config.toml
n_layer = 9
d_model = 384
n_experts = 16
experts_per_token = 1
d_expert = 704
d_shared_expert = 0
activation = "tanh_gelu"
moe_layers = [2, 3, 4, 5, 6, 7, 8]
router_score = "sigmoid"
normalize_top_k = false
routed_scale = 2.0
balance_loss = 0.0016
balance_bias = true
scale_expert_input = true
init_std_router = 0.0185
lr_router = 0.0016
n_head = 3
n_kv_head = 3
head_dim = 128
vocab_size = 22666
norm = "layernorm"
norm_place = "pre"
norm_eps = 1e-06
positions = "learned+rope"
rope_base = 10000.0
rope_fraction = 1.0
qk_norm = false
attn_scale = 0.0884
tie_embeddings = true
parallel_block = false
init = "uniform"
init_std_qkv = 0.0194
init_std_o = 0.0
init_std_up = 0.0194
init_std_down = 0.0
optimizer = "muon_variant"
lr = 0.00812
lr_mult_o = 3.0
beta1 = 0.9
lr_head = 0.00923
grad_clip = 0.5
warmup_steps = 200
schedule = "wsd"
decay_fraction = 1.0
decay_shape = "linear"
final_lr_fraction = 0.05
batch_tokens = 131072
seq_len = 256
doc_mask = true
train_tokens = 660300000
steps = 5038
dataset = "wikipedia_en"
Below are experts of layer 3 (counted from 0) of a mixture-of-experts language model. Rows are named router (the router's row for the expert), up (a neuron's input weights, with its number) and show model dimensions 128-255. Each number is 128 + 32 x the weight over its row's rms, rounded and kept within 0 to 255. Numbers have three digits each.
After each expert's rows: a language model's description of what the expert responds to; "comes after" lists some tokens at least twice as common just before its tokens as in all text. This comes from a sample of Wikipedia text that the model never trained on. Tokens count by the router's weight.

# expert 6
router:131104200122135165112114117112076170132108129136192122159054157148076136123098156062091167193162094154081159133098131138097131158091140121083124153202104102156107103139143112137156145108126127171149092140133151153155082172098095181105082121089123096151147095132123146137134095159142092048139122180128140123114157153124198124084146125116108112151119189163094082102055128153115186152083
up0:135145157142164133112097167115149139096145115142075078114082102118135166112110140105154065129105125111114094140168131098143096123141148087141174210058178111141171123153147156092085139154090128090116140086115196129057148111072141129104106116121106097190060154108138138116153047115087140121099148154130160124152110215067111158110143134171115092120159164083122136120059135132132117188136
up1:131073077139115164099143128150158091132110155196114089144163148093114130069195123142083132153102156082137149143075103146141053132071059069084093095153141129210154101132125092130163143146203146118132161107136150122120126108087110178093057178146136174089083135119095142099109152150180150219092092130125137137088159147113143155119102133172164138075142157136145168124159165136162137129087
up2:144123113119143132115102109117137129173091089118175093122140159064098161089102114089156110080138127113138127182169115169118134176126147173104115137167139162125141111217196167110125150038129149153128144168150122173128095169102087105107147144091081078156117125093144059148194129073173215109147161168056163084108115191114112148145142166159121153086122125099137121156183057124097199116090
up3:110146161136114074137131104154135203193143125117153131114108151168151104110098139080132163106127194129071163116128123085106152112100121115173130145144114144185098095092080091046118141132129096148089109115175139166072080128151154112114137103126149140155128193129152108115206125155145111159157083084074198084148122127126147073122190184144107108104097100128117060162107072158098087166148
up4:106135157112102118195142070102201146148148085162132134147149158161110147108111098162143095141152101067152123107112083110114143145152145186101123122122112117108129142139130137090119109156113100118177064091173119141153154129148111132103124120102061116101051121114069185146106109113091183118120124125114116156155104084179198115169148127121134091160110153114162145087150197078144044169101
up5:134139128109160094145157144136080166137164157084121143150104145148160121123121144163139174100150160158133093143127127090116185116108152151153115200133166141106107088131130108128205120060064150137104121125137146122083103120140097091187141058106154128107147118108113107034155162059126068075170136134153171071069120122088132139133130098060165139124146153137133158181092129079043121183166
up6:146117154111109151114141111138151138150108078171151146160137082107111160172109163130148100155092166101064114192096154108136096096089131175128125096110155165102136094111133145168112148098154181122107136133097165120158179112130151162156054117139121122048162084057143123135210159181133101140153132128189076065160107124151127131130115125091137196145092187097117162200131122131153096113101
up7:132066095144138109115152160151148111132146070123135108093098168073143164128127122109190126096153149157155147113123144038071154105099161160102175105110147098101150123211143120135099153129105159130119120117115156153170125130118142134099112163086092108096097109108107097122165134113130117159112117087100160112169204127114105134088127152176125184078165135101118114136181095197108115139104
up8:115066199141143151119158092136132131077121095162168153136173142165118075099175135164121109144133095109164088171090156111120183115115066126125161130154152117140118127109157135148164142107201140140136071142134117160107128191171077146157114112201157119205150144127195125120136113149146151135111110095116118120158153114088120165082149157158117152118121126168215156080154153136134165229200
up9:167078139221132110107134147058045117141083106113164097130181131137066186190093175135129105166089122098117084099101160117101133142170135146163208140091126130156183092101125122111138164124105100151130081118110163070123110135069141150136087138152185149130163192164164125117180124140127141123141124117116096115152185064124158116080132121137116075095142171159113113139112113094150111177141
What it handles: Determiners and modifiers. Articles, possessives and ordinal or quantity words after a preposition, such as the, a, his, their, first, most, other.
comes after: " of", " in", " for", " to", " with", " at"

# expert 2
router:158090137112152162101121076094096171142130135121168171112120184166132169142146125189104094178133178111100138134085120127029150136092148129197098147198115075125114128139174116090155154107125130108132084157174106138125156109115165105110141091134115148140114147097055093139158114187137112126167152119097153111111132128129141121136162120128161166170120110096130132155149093158138184064126
up0:097107151151125138095189124073107156124097173116175141059173144068169134138162157140160123105151121067116149087087139110120154144091093165127075155113081055149117107139139173084136137085137127175138150151162133175092173131119081132118164215107170154185121203105128175155174125167174139172116091201119145120177102097127103133118126102122096140170131074105118130093208144134139101140101
up1:208187132136185112109067095169110086106096124148108104149175141109149112124151170136128096107144116117122146156099179155132172119097089136173102140180095119157147132175130153122083154148174158115080129148118164152087067131142058151096089106090145067155142141147114137099190100084062131116129177129154154155092100097132086112103077120135116117094099127117088133132087103092186171130115
up2:105094144132169088141126112138138109110132122182122170120148108138155186155191149108068112097105173158122104168087134167101185077098129101069168128109141134121094168148086146100118177126069173121132134131169160183215143099151189152103109113103140110145143145133129150147060167187140092146140097164131156132120108064140115088105176123148136158133113155053140123160098093103186139101101
up3:175176246061145118116121180128057145108093150095125095070123114098114142133144122138133174166157111109153121066140129104115114103139138110102149148159135135146132127143097172113134193110106071169159114170116142130136073049075105141144145138153091109101143111155117108115047131140209192126138140099087097098114123131147102129087121135094102136099110093111212144121173146068160190083144
up4:144153107071084171132148145079069144098104172180144135148053175131076112160148088092157156129160181101132126145162165131120148124121105154154135134094086166147053179054078156163162113145107122163152127084133145103151085147068171150121188150099182130168099121174121097111103134098146139109141132107113173187103124111114081104109060155104099157100121157123109150141152149125138183106126
up5:152137137128106180172160106086122147139099085135097143116158155068146113161162108147147078145108103230130110045168078153164135152106125128120151110140084124138143131197121139148132140127162118088085155137123112106088143159066058132122129181105132190102162115123089186146138123180190156153145093136112146028153117153123158112128145090101135151152081136101141076194149127108155106100094
up6:184110153125128091087133194111105130160128116150081132133115061150181128179131090094138096124127105086201146137121172106116075135125127117152046074145149115143097067150169103129170160106131148147136151164097150110151152130100163167076177091184127127158103162122174124125128123123176153107161104114151085102122133098060111156099120104124145107089124143102208108159151162085122169125134
up7:120110145069102125071122143133212125139112100107105106150107151109150153139181116140078141140082185135165122113093128149118127114065085180107075151102094125118108163163154160153157140119183074113127094128109109154122163134148160149086162107148128210159103119112156142107113085076133070105121075110118125126098116070158105081084126130123114115111142099070143130115129135100117091149106
up8:108139083172111131149093094135124144098121190093139121109149112104103140136106131114114084161128124095135150160095095138077196169109152117144181183127147157073174111180156145103147103154149130115142182175150140170203140145083151093154098101117121135111092109158172109145154137118158118097070131121113144170161218130128136119157135121108140153151146152182053152164131133122099079129162
up9:183136122138159121095142111152094113079190197102131195167112172113180182138140191149161154143088098119164060087126181192206119100159089100136124128167109092083109101146135115103140153125131144134102157096151148082046123158120131169161082171123117065131148122123126132094180148132058120167128139117086158094104130125107158123198165121068088103150112146136148124140180142104139117088082
What it handles: Verbs and clause connectors. Auxiliaries, linking verbs, pronouns and conjunctions after a subject or comma, such as was, is, had, would, and, which, but.
comes after: ",", " he", " He", " it", " It", " which"

# expert 1
router:115186128068170132095119115094109147132116157147147163138093152082106174103114141119167139137111099145141120102078147176124148121129168182143172136118140133103098121144101100094196157174130148024139117134082159177111048129128126104139153173108108143146191174063135203151148060113133168095165133041201158131086099076107156113120146089123121104174138136109104145094121110149156143157119
up0:123149106110145115209167135153170133130121113102119149155113106112103164144163118124131112082120107136098126150130129135093085122120100139149097157132124068169131131128081190148071106059105138168144168146129070114085143155122095126133188119121121106125116119129104131125086107128079073072176093096103131108197120141158084157126166114129143139128081203125114103170135159144098129204113
up1:147111131177094117138089122166134138104152144141143076127117138121145085114140150132172124119138131130121130134084164112091154123170165187142121158116158103180094103185136135154118069156145106125171119130141171113109169170104038114160149097218109112069132108088136123107116136123118118097089090165123104193127188151059097126142152140150125205170110128083182106179137107130121128053090
up2:153103178145125113083093084068132171116144138153114144140152102174140116099184185111106119145146152079135107126075120048075073131136164146135145080054143158163131128145103185103111179075115126125079156085127145151131131181156075141139116126102147172147088146149127113150135105119208096122141146090148119129162146085177066124182114176076125165125122178114187100126128135090139114099166
up3:125124082153116155098071160121091153188079100142110176100143129142133055155105082156190134149125107147096188148132126163167141136148148119123138105096169103093155144119066110110115129124085122136111178162163160173128094174140168129120116106187184163084134131095144105146132151104169139096170165125179154177114128111119102110084135151174055124129110142140106162144087146200086149068175
up4:178129137132162182100120107135153103063058110127128124162096118150117075123154150113081101146153110159094151172151108148112067121151133148166134155117200123179146096136139091128114156172132084179061111119116115119110133079142160171140094123183134102150137109046136116144179155098123149140096116135122185130054101148112133101097148149148116104070129094219135116121101134121161163177101
up5:155120121157129117100115118057097128165128076162145087162124122083094155203174111130079160175195119191065218161180160158074150102148143130182140151134139106136103083145100120165090104112124153118132098153146168126131136111111183162085109172148093115116122157061126146085087099086134190093189117129137161094112168152142155104157177134141127086128132140124065106114114173133110101152169
up6:127099138096132118119101125186110128178120177063214134179101170101155151152155060147103085089087097063112135125103170125076125121106152180146158118121120146132081152169188157151132119203178178099157095173147102134149147113208142166131142155131118151146155084133159126100094161130139127154111064133149118140125117085146090152114156154113161065124159099063093072161109134161149127078181
up7:146101140194134145114143130187157115085137137090140130076153122139111116100158166126119191127109073066087140091149122117148089091169152049113131195096106128143146160080105090159182165084130091164110138110083123113125141118086075182112182123155178120093123109118195110118145184134204170102104092104141146097099140085170212107100171171105130101076117161201157156128127156122147119087112
up8:088136135154155114137136123167102148134085127119101165141086166142149098119108123123135086145076146131034097075178162104081170109080112158049171167082160111170116128100154138110115138138125168127136109119138091059143121170149095108144150113154179144136104082134142172105094137091077185155174177164206126144120141124124131169158110154122129082113161069173135138111164119133111132140103
up9:122093143110156123085140088091097121164136187125154150165100162173154125134196131093126092150179119130096133118149078156110191127137156067099100119070153162140142135182143145082103125150098127074077111138071077100098122165096168095090124177113157128102218101131121131124111090099137147151102121160188103096152073140157053138084140134101148140112133128199117160162183171103164162123158
What it handles: Table cell separators. Pipe separators and blank cells in wiki tables, especially election results and sports stats, such as Party | Candidate, or | 28.0 |.
comes after: " ", ")", " 0", " 1", "%", " 2"

# expert 9
router:121187097135173129118150112100128169119140130053188162103132129140105144132140146169136136162140179132118169148111187109129126155096105118103064105120156129129100120141123157150149145079114109149107107093097142065103140184145169132097153113119097192120135121152120190099114084156153130073177098067157183107103121127169123158059075141128109170102159119163179083104077109166047098180135
up0:123069118119152129107139172072135114104186146138175140162136105178107145140085126147140151112137155107171145113169142118075157131157117112115101096070169131123036134098098110101051165179131196125138139133095112143142108120156180159110109103186127171190151122146190157140085146147102085116142119156153148161093189092201064060128155152168131075139153146100110091091110143125099132110129
up1:205122132191143086110087086161151080132190122095128111160128160145103129118103121164183160120134099073116115132162117170128186130180155064174113158160143159138116135159056152122163085153136123161129125116148151157167117118164120130148141088150141091170177119072173096089109168106135129121119122125064113069099131130102155146147170129116151129080115118148084097098130125178129115107125
up2:159096140135111061160159103113104057128165155153147123097161076139142160212200148162152117181105135123134122115161165070127137130129132157198145156173135110135101109165188164136084143088098082123069134131129124201123118128085121143064097136147124139119109140118181139139155116164100097150146105128122192149088097103158185132103123092135093152147088158071122094082131120149139149130150
up3:144089091132186122109125131159123128166121125084136140147128123179174153162048204155169125108124120138135125116108113108120185081055154112122127132121162101156161100137047157145083098098115098127111090132129138122162137099096065123107198166107170155091150170118160092097170117110097068159140071116094077108096180151086124117103141175126168121113194130109135117101139078129133146127147
up4:178163066149121079167144129168162136116087140120114101103076091136061129165092163132119141115145087121158048123133117131094099111126165139159143128077127111090145170138131187137126142126117139105162154148117114128129122114124154148112126182139096088114068059130116005112126173084119153084167136111128133122220205185092156186111097152128116152165129129176170110144080111141158070111170
up5:114171146096139170092126158096112087081084115112082140104194133137135138140113107167135135170090117211122129139129137098127163112194121110170125179127121148169117131107089105115134122113102106102090134070170146138149061165130140129102123141104204152157125135132079121127185137100149132067122108111090098136183145075120162121152050129129062141113138079111104133128191055186118054168145
up6:120113091140137141129138135095106170116163126134086157127155127151153081137158159188118162108078123132131164113141148217114115095082164097123110161129146126099169219151108061220146125127070132121103161152100124117173058157147174146132076177132165118190124119044162096113113151123135186109066104133104145087164152092134141133112087118124130151122181107150089085167158156116122118074135
up7:126155151152101176135189130146178204092190106171176059104093146055092113182137107162109150117087163109147108131123227139143090089144099104157124183115128101109166044068126107096158173091163130085120108141126146131062147131119126086095119099134097059113117115112126181116125078092115143117130078122145083095154114151127176135122126158125087205141134163090118126125140129155147160106129
up8:155124153113143161137170184116169099089088124170099149103071136153157137174107126157146173117107210117107162071116147098147200094131109129088089165099160106170097130133119182159097083199184175106157109131140119148105090156077151107093108078116105129148100128127155147101159118155125138117154112103124144124094087135147059121118139134061143062138100107117156123119119121138148099092146
up9:112135174124129152108115116103168155151128063128142116108097095112120160162161114157139149158079187137166163055097143167142113151106224094125152082069063163086068072139127137142098088092143116149128107097144127069119134115165159150149123145152131152059165129043107100139095099179148167098105105114106111109144157080066111103122157145157102119137115097113082133141137118132104098146156
What it handles: Title and award words. Capitalized words that begin names of awards, competitions, organizations and works, such as World Record, National League, UEFA Champions, Season 2.
comes after: " |", " the", "|", "-", ":", " The"

# expert 8
router:151118141103131100161142061167107102129193133160124101142119166140132147194103185192071132140175134121112150159080126113077082076151180160136129071133121113125097125148142108176109152155148142078119142140086168124118160112110110130130099133073132145119115153082180134113171157105153117158135070097123206120100081210108154145089129137098078125143094098133170154084119121074130171141103
up0:143080181114148168094125064127115162160097129097149111166124137142107060136151128137077137164089082055122243068109119118120132131119160101120100117098048074105110094103177082072144162176133052114122132154151090144073194151104137129112077143099164212068118145140127125128092177125127105142166071135100113138148068068167107110121162080180134103126189173136167158163107098079139143150165
up1:065125179156150121192132148144104096171167142104138075124089103097121101195106113135111151140121159076069083170095074138153103181097061122140116107143127092135095089159126148133177125097093140129107087140142126173156144087050143122146149110126107086171107185162094107095139070102169084104101107096105115121159150177106081171151168114126158108081144127149161153077106176129157125083103
up2:127128163200077108111154092105133115160129163144090162091186093100103135121108160020131102078118131148119170156092084089105123112108151156100130123114144176136110142105097140116160130135181062155130099107137116133111108101138120115128149144129101095115176084183154100120108154104132145158115147097153112121074143119069101116166135179115175090147141154178130158144131100112159129130127
up3:104128083171144158122105134071093139174088160134143072144108095143134139131126124162118127213157155124120147128150154117115160113121092145121129078127144119110113111117134075141124134164114068119111064147125121139088105101125102088124101136120140104111128106153133145058144086195122136142166153115162094105105166173112133157075124128202132142166162097122119161110108100146170231128117
up4:085125053110151093062127122174131202138138098044157114083157136116191144136108077159175161162112058106092156196084120078122131086107143175113163110159142150144137132153138170149127110182105134075156133148114141181142151159138133045110132130111095141150112133160107064131182094114101167081154090151152096107166130187095099041126125133132119119142164150134181161182160099142126132171063
up5:170097098050120144139159103097113089187160117150074170077125116076144089066140167089137153111118062138201143150121133134104106097077165137168175154093160126130106175165123163167095140105111092131172117092127079105113150109104121099105143160151070105149110139045145096111087128099184116140116108184124154127089129176129115126140135107149162079145130122102132149140194103126163108099118
up6:075108178104087165185156148124074116141153148138119120122110134140117145101100074148122075071162138124165189128078137110089117077104101128103153130145161149181095192128216104182143171103134114156115097079147134114135142132090188112135135156090139133120129166169140120116086128076197181136140116070099165092118139178087135106115133124118161097108111153112156062134103127096175184134168
up7:131133097110123184130141148139116092195111130129097099122131166123132143108091083084156140168113125141048095125154148134129155143125151149135057117087134130101076145142096137170124129140130138130148128132145126145144115188123149126131151188155114177136052088162139164155126129134168157128116102074184160148135172096095100128109138091139139081112178150164138087165117151134120080139084
up8:128092133137117070118103123067116088170090210134080142151110096062170123071106163063139129134159127155138094161075092091164117116116138073115180128114138114145122128178070148085141095175171118100091107146159162123098094101091142137164066124133138114148152097144138100131135138124112131124111132121128185170178115147101119106094091140089103081073132173096177149176177151142178171115156
up9:123112133149148145102167107110177172150123164176095108168130101156148191156164127101163127095081086158144151164140124181100149148111108105114143145087157162115070130151069097084049138098110169141146083142110064126113116183163081115094157170127101119157125178203095150155113117118148051057105164195139126112133104107136112177151137152155097157146174101133125112049146166131097089134147
What it handles: Line breaks and markup. Newlines, list dashes, table pipes, heading equals signs and opening quotes at line or section boundaries in tables and lists.
comes after: "\n", " |", ".", "==", " =", " =="

# expert 11
router:099148158099038096102091081127127077131137124106158124089161082075095128180095104181143154115132123108096096163123153138175118149099188079112125125115139090116100154111166120133077117095158142124164135168192061071157093112097186159102103091100129113114121121152105124152115163097123103100135111177158168109147115174064130125070113059160158117107104124154186121146097119154163138133107
up0:134158157142146123093222145109129175144153065148116168144100094143122160144096143124126069129184147111181082082120114070149064132105128116123102148092170190124131143163139103067140134087167072127100138127071139111148139093129138113162081153109148172109175084186176121085124115128126132139162120146126125124188039090175137145134089140069108154113197130100158115103139091165055164160105
up1:107117097122115119176117133117125148143105130189115154140104090087110150173106120093128099119126101102156109110091163136136133097125138156097144093118143209126121138178178150151119160186146155099132131163040091125123108118110140150105128160115155130135164170098137078104199119032117100149106133179143109133141134109078156075098134089148143131161116138162150179097158139149142115093101
up2:102162111021140157164106147107170060142137106096138154108124052100071129143154158095125150157098123129085083097126082153098186094108170129127110095181149150129145155107101205135155146122118109107169166114092132103172049148097126135095125174090129110122120125081175149110126139138081157051135177117137126142145169158115147120053158102137159101107154089160165146114113144096194141131148
up3:089160097143106115180125107124053076140131174071157077113078167134120095116108087127103122116137152156104120155132155131074139144163123170075131176104116139107129102088125182094148085133173117127145170100132116097123126158155143112086140135150142119091117077097123093122132090140144127087113170157116143157132093138116080163072132136205098147085164071115076118123112118166111168129132
up4:141148174112060120167206115113111162199122164142102102135149030159151104116097158114133134106153138115129186097114116137142147116109095088173170180130121076166109121126113166086178157146122121118148082179173160088135111153100181097117209166171144134131190151081092119058162105107124156095106053126156133152098127131127117129167091117113174102103133155170117147123140156089117132094139
up5:143097175142063123116067150144130114150192135132068098160135119096177135099141127141135125119134176157169122064138095132194155131153066136114183101149137121158102083095114168124174141169173145152171085103115117139101107122148093175105182155071128094168149134171105082185152107160093129131149132154151149156087120117157134144152106099106139085163148133131118171106193135149166129131139
up6:117149179133121066140121056165161109129173131160136094149081125128199138151159188096142107129092090144082211096127100098110072203108100132075140134085064120125148118100168145147122136155142142108142148142146127096171083146181139109184147102136103125103090183131097165156106081150111144111199148111119154102056098152101176164135107084139167157056134101169124169073131100130153159079111
up7:098146146088097124196087084142172137160188165168155111156165115077114097136086126119138114147148122154172104109155120097146140045147128123113115116109088149160126128144138156146166157126061160150120131151138161164179107117098169133083146088113130154084110114114126145124108204149167152155136119154087175133071155145156173169126166118175141123070155141130167117140149134189139132139093
up8:125099147105132099051157079117152173145056189151138176155135170130177138115139118131162149135142123184116151086097115129075188062090124150114103137109123141181120076146195055111166084128130175104113155081198137117105133063226110121170157159140143128167108107131147135103102095119131052105182108152149144161103161150110132097118042138171129100075088117124153169143100142131041158090147
up9:093116161170098093102107097068107160187123149222061073093081137156118182178132092138082135203151157127142163144157113164149164160098164037068127089149126100124081081171119086118096094139113139132155181077097130135116119154148064143161085107101075101160123144122051094133170118080111141151075169114126125121154089129142116141110172146110119107178107084048182107126192129084121151121153
What it handles: Abstract noun heads. Common nouns and noun endings after the or a, often followed by of, such as number, population, system, restoration, -ature.
comes after: " the", " a", " The", "==", " this", "The"

# expert 0
router:187166151095133124103091129103081148142145188098172130122141076139133191101097173110119143154068045174143151083083140103154098070090140065048064118092156154138110130199155097107087123103145153141092094154116130089181095153113174120111137090087103052107100126179155190150100166093189083109131064132073112091134082125106104140110165111091151097094146148167100138110072107139147135124131
up0:174140139103107168101134118108100103181121127122166119136204119169120135125146179154165085161077107149154162115063133164121135104104122128144137156108162100095136068172157146083114099062144193145074125117087087117138106114122132133077147107118161089130171145098103139088149181093094097150090110095184070105159084125161152064114113117102092146145177072097185153178164115086118112122131
up1:112120164148122146184127114049098098083155154149177155146121162154158109118179121143102072089150191134142141130113139111099158140140140161138128127170133091088140104140135046148169131166065188168131127114134116124188128105131174090116136111129128153132132158124147149117149085152167161158124158071129143113093109148124146099123119096146166164164195119135054165146117163116129141105093
up2:079089078155073099063167138163066197114113161057112091085143087123171115144142089112114150168095101135082113103167125105101143116101152144123149137129146094179113081154122124146145152183135163190092186126101139126118105122076112170111130165133203136170151148071193117102140174135094175111158095096106074085102174191135094144094148175122174165132172140085156125142115183138061074116157
up3:085167069143116133130096141089145135137155091171118155130093117147140126133055140113123134192148114111114175171104120071122156170159144050090105176055141166138116101131170087149149099164118105146134107107145131158145117187107153129180085165171129121111126163157078139116119159096059115129110103078138165109168074179157105083033127097170125148106110116115108148149165156193134124102140
up4:154121199124117130127098140090151175147111181191101115108177123125139163120105084115139181135106114132215095128072171133141173153088152097169133135144166104172109123115117134155088170097116132127100100088114075157126139075108143110133123136116078101108128072144114174096088110102158109126127167098152128069107077136156106113148155140139182100078122188113081088154119169145073055151133
up5:144200128148157141126145093071092138146179075083122110125155231059079179151123179133093126166105128123172136120087153103145102125075141086112086146152116168134095137151113144086132107157089128134157162137090126187160163160152163115151117105128133028180099155160169124165055073142099144141175073097095150151130094129166169141161131161165111055101069153166082127126117110141131145127153
up6:117140157110159138155116224122109141134166133115125034110115105144091091104141146120150061070153170106119172089119075085141128184181130123116156107139150101146095143125142111153097145084088128111146119132141145190091154120147119166127141141185163148130143131083087150141135174145108137129178105056074143101200179079173111119141093134113106110130174106073138110117156093011107130163085
up7:159128114147080122103143085160149136088130107159139130107149101162153150090130088097115063131092116102124124079130076116092142120176093081049088110126106120072106189126184170159150163119131102113138139132076144125092118119049133134133096088194133153057155133135103155178168122080203204130127122140158154118141092113142108092121123100097091110152132097180166123163166085136166177139127
up8:128161147119146170081159130116049131156112029144133154154141099079183140152107136098159128111083148127133132080146153122092133093152149192110139101120164161175130134132099168151122148118129158105175110124037101107096119130153152139097097106164151188113132174102103091165123213127151156114094158114116108107124113137108227102112213132090139068109152116119139135133129099101160141113091
up9:126155173124128164133117127108173116128118134114143090151141162135119197145110131144130170114113209152115103164126200102161184115174099113117073068152144085125142165177170186156114136165148184100080138149108111197124159099136118061143120084194157111130116120185112162101158163089102129125213138122153131088186145058164142087126164137090159130116101109071132119102128156106097119081129
What it handles: Place names and years. Ends of place names and years in location or date contexts, such as Wales after New South, York, London, 2017.
comes after: ",", " in", " the", " United", " New", " ("

# expert 5
router:107176147126122175096162075084080178107074135162141123129119072150125201150148162130123129124070122135157129131121167138075126130107137063098173051118138131126113091114153115089122085180104117116141131061148171141148132150117177103117115101087185076133158139063144165147103110136144073094157163045131202112118134110113138135121145120141125117113176128132146142143071103108122121153064
up0:178143090181143131130131115144170140140098130131068165128196083090055119163106150134076175162144154136089078140138149126160137173181088168112137124134162106093109123170102140141117155082164124144146140136170134126056165108153162165073130103159148136146165118135081100144153093050154111126145162195143124142160129101092207093091151084166131101126154147085095131105147129178111085155117
up1:128128097127093074070104132163106114129106108114111109130108078199132168110134147134158124117138140062180112088162117140175129078119165138175138132148122116178132125142169128126156127149088135105151188088110167106144135231067141123149129140117136156059119150153099144095116093131157141175136127123158114104150147037107148109173120149171098167153158116231124089130115146156147176063092
up2:153128137167133139105109159157102161136139189141140148103042147127101141105118140178141138145096120090092085175109142090075123107087150159133127098165086189135140106125097086077121118099153109158095183072155092188098137119163096151127096154097146143158105098154119089075124113172068144141146151172176150088136121150096112165138086122164143140162157117122094126142148141174120111158073
up3:111118093113118109118131137119144109137129144204093145113109099124115133093140100121110096103202144155138188119184146135139148127098149085097103122109111140126135078138112092096166082095121050149123133102112170107188145148139154125112157092104083113126124117137111128125093194131101149110111166106156167123146100138107143124133116097155123130152115180162147126115146134187117182141163
up4:088123090129079161095091096150172137182109179137154168161156110144140127156204125095146145075154092153143124107117114131167180115083105119111184074158112077124143128120162100156104103080157096112139131086133084142168064142120081119139119110115158145154139120216120109123101120169144176087167117120131104111150117153098123179121153104197115107126103143108104148110077152137115187048101
up5:102147073131093104161144122117102189144149154106135121120144123130099073123174136110132101144143194104181137168081114155138168115091135143127074127177133146178097115129158074118161150127117151162140120143100088147111114122105181163136097078144127149148154089128110179082112138114166210062147126088120099147135147068096166109089158160135091126103124151072132141098155094142132104119121
up6:112137112111088122077146111148115094170215148117138032158104170092141095092138215129106144161164178119131100134155116170138132133100135135113152163115081096166123107092115074121128129079124129127099130177139121147197133125140110155140142152134125163113118145167124108112133153149162142128154145104148128135134136110102069145133165139112098087129157141114171149138121115100102118131102
up7:102108136145136133149099161114072119112118117120092143145091098092161202151158134194181121196120087101161159102068064126137126101101129140146141075092158124137119126145173095164164053154122175200135120098142101127157104103141113098114093166157158118136181079063136109139117139131169205158122119062151161123091078114114063145146182113147153138164080098073187150198146105125126130177134
up8:094123179114148100108151105113125104139177126161140082153150102162114144117106144124124168072130112183107161099146107122114170138140154133078140093128089092126125117117151144109065114109132131153061119186120138177147143126105155125122072131109088105111114176128138092108147168058115116140130109093130122128095138120123146053106136112045106163187116108166160155120112125150091154084081
up9:145119156126149131164130140158157109104201154097119153127101135160151149171163116187120061141135102201112091149145169135197144105112146172104088120073102143193160161139129094122188114140082148133120098119176145112097196103109119129159172130079145120176119105150181084166127095139108146099104135126154153148156170102102154123117163155159148134072123083148142069148075129094095086151181
What it handles: Numbers and colons. Digits starting numeric table cells and colons after infobox field labels, such as Total: 147.49 km, IATA:, 2.8, 138.2.
comes after: " |", "|", " (", ":", ";", "′"

# expert 4
router:156184130125146094155125116085127174113172095145090169091083124166053117141175143146121169124101125094115102105129116146067165082155105108139082100199194131132122132142147128153169068163142100112123135122133091073085173153127134131089126130113163125104066077127169133108127170143117139128134134051173143169153114095132049156061126077136149068113113086136168044153072147169156116114136
up0:083162155082077151126075096107133097143164129148058109154149117097158110076078130112105136104133123072074095120141177137060143134074183107068170171134161140153105123158121132154175129152186114058130153151128144128096087090152108151113120095134138083119147184110198038100142115066102127101135132111066128116126159102096137070159142158142130112145143127117099137066194108121153077163111
up1:121205129145205051135135167140055129094175065132149103186118052148104094129170122101101131123116139135130126126136049166115155072100077149160133132109181155148119087082073175120171173188179103138142153170136122052147098186103096172068179185135052177151120132013154178140090155110110165088138143126137154161116148150137192138078119138178148127153122131170100151107108069151094127084108
up2:064153132113078149160108206116103091124154175166154087160044067170162164119122152124164162082143101129138054126133136104106099098172135122137112155156031156117127121126118062111193116160158141090141099141153170135116134102155172128172145149085112124129144172128167158113141050102141103113167151180100116109149150159126132040089155174177139122109145089165132152131088102102131108127149
up3:106161138074169140217138147127105117137166126139139119058125119051160095135148147140113154123112156138116112083142141140129076117123138125109176139083178187136119152134107140089165127133121097148157100109082095107128152098099177191103083112128137076210129151053182142074207121179097039121138123080135119156119116098172141058154097129097189107132094152129103119139140152094115150105129
up4:096098138087100137140190157201097122100135072154095085166111138172142135134128135118033131181182082105138102109138211157114111215144123085123125058058128080140154148118122147115138122115132110084128113177143144158180126142194112125142092168148154156132127102132129141086088165110093123146139112115134142114141057133123104136175077102144178086138171109113138152086143089104090079152146
up5:124124081110188079077108147107160151186122141089116099164141118127134186090102121107094165114126152103131094149178105100116138132078112098128134124177193141198126132090154141146117109133126146077108169098131121150160167130103125177052132116115159145157123170108097181142123143142147096125125152133078170129164181149142183185153095154110146175109150057146102203142102133082110154110135
up6:112121193124154122156118187097139152130138086140108155077114149134096161132103100195093135074112114124197153108123143084109131134181062210143114150154119102128127117086137159092157122167097113103121158161109128114107113124050142126106124160107097156178111139104128122093158133119094117066167142103069117156158115119152114097142196149120157065134106137177140095150158192135114120087115
up7:166089152072170142117135129106133146137085126136141177087140072146161138170124193104148117136139095126096152187109116124110107104100123130179067159168173171098152111114168140126151226168147158115064087102132141076190099161186103140121156148114145150112087135118082174119103081143136114162120179118107110148135111113131111135128088187191122121049132125066086167127158077115099104074148
up8:101152148136114149084152155094181056153157134140148092126101101171121096146127128125155087151097046114160136082189126115097148177071118144110158091150180122105137144133115090106135166075118148108121111131177056185111100110122168139151150157122161165101157116149197092125071149097109129120121116198119156120103118081182069086107113078200101153171151132141183188135174141110126103179121
up9:102120107058132079138102120142131118143157093152136210139069138100139157173135121148148109098099169121096094102132162140152138150162167145167100140179142118165172102095136128115124092110130108087118168105167106101144137079130133088073104156114070097157131089067104125065108186114136092097123140146140112152132125151097186125129160102144099120165139100144130187133130063088133129101177
What it handles: Participles and predicate words. Past participles, adjectives and word endings after was/is/be, such as known, based, released, sh-ocked, exc-ited.
comes after: " was", " a", " is", " were", " be", " been"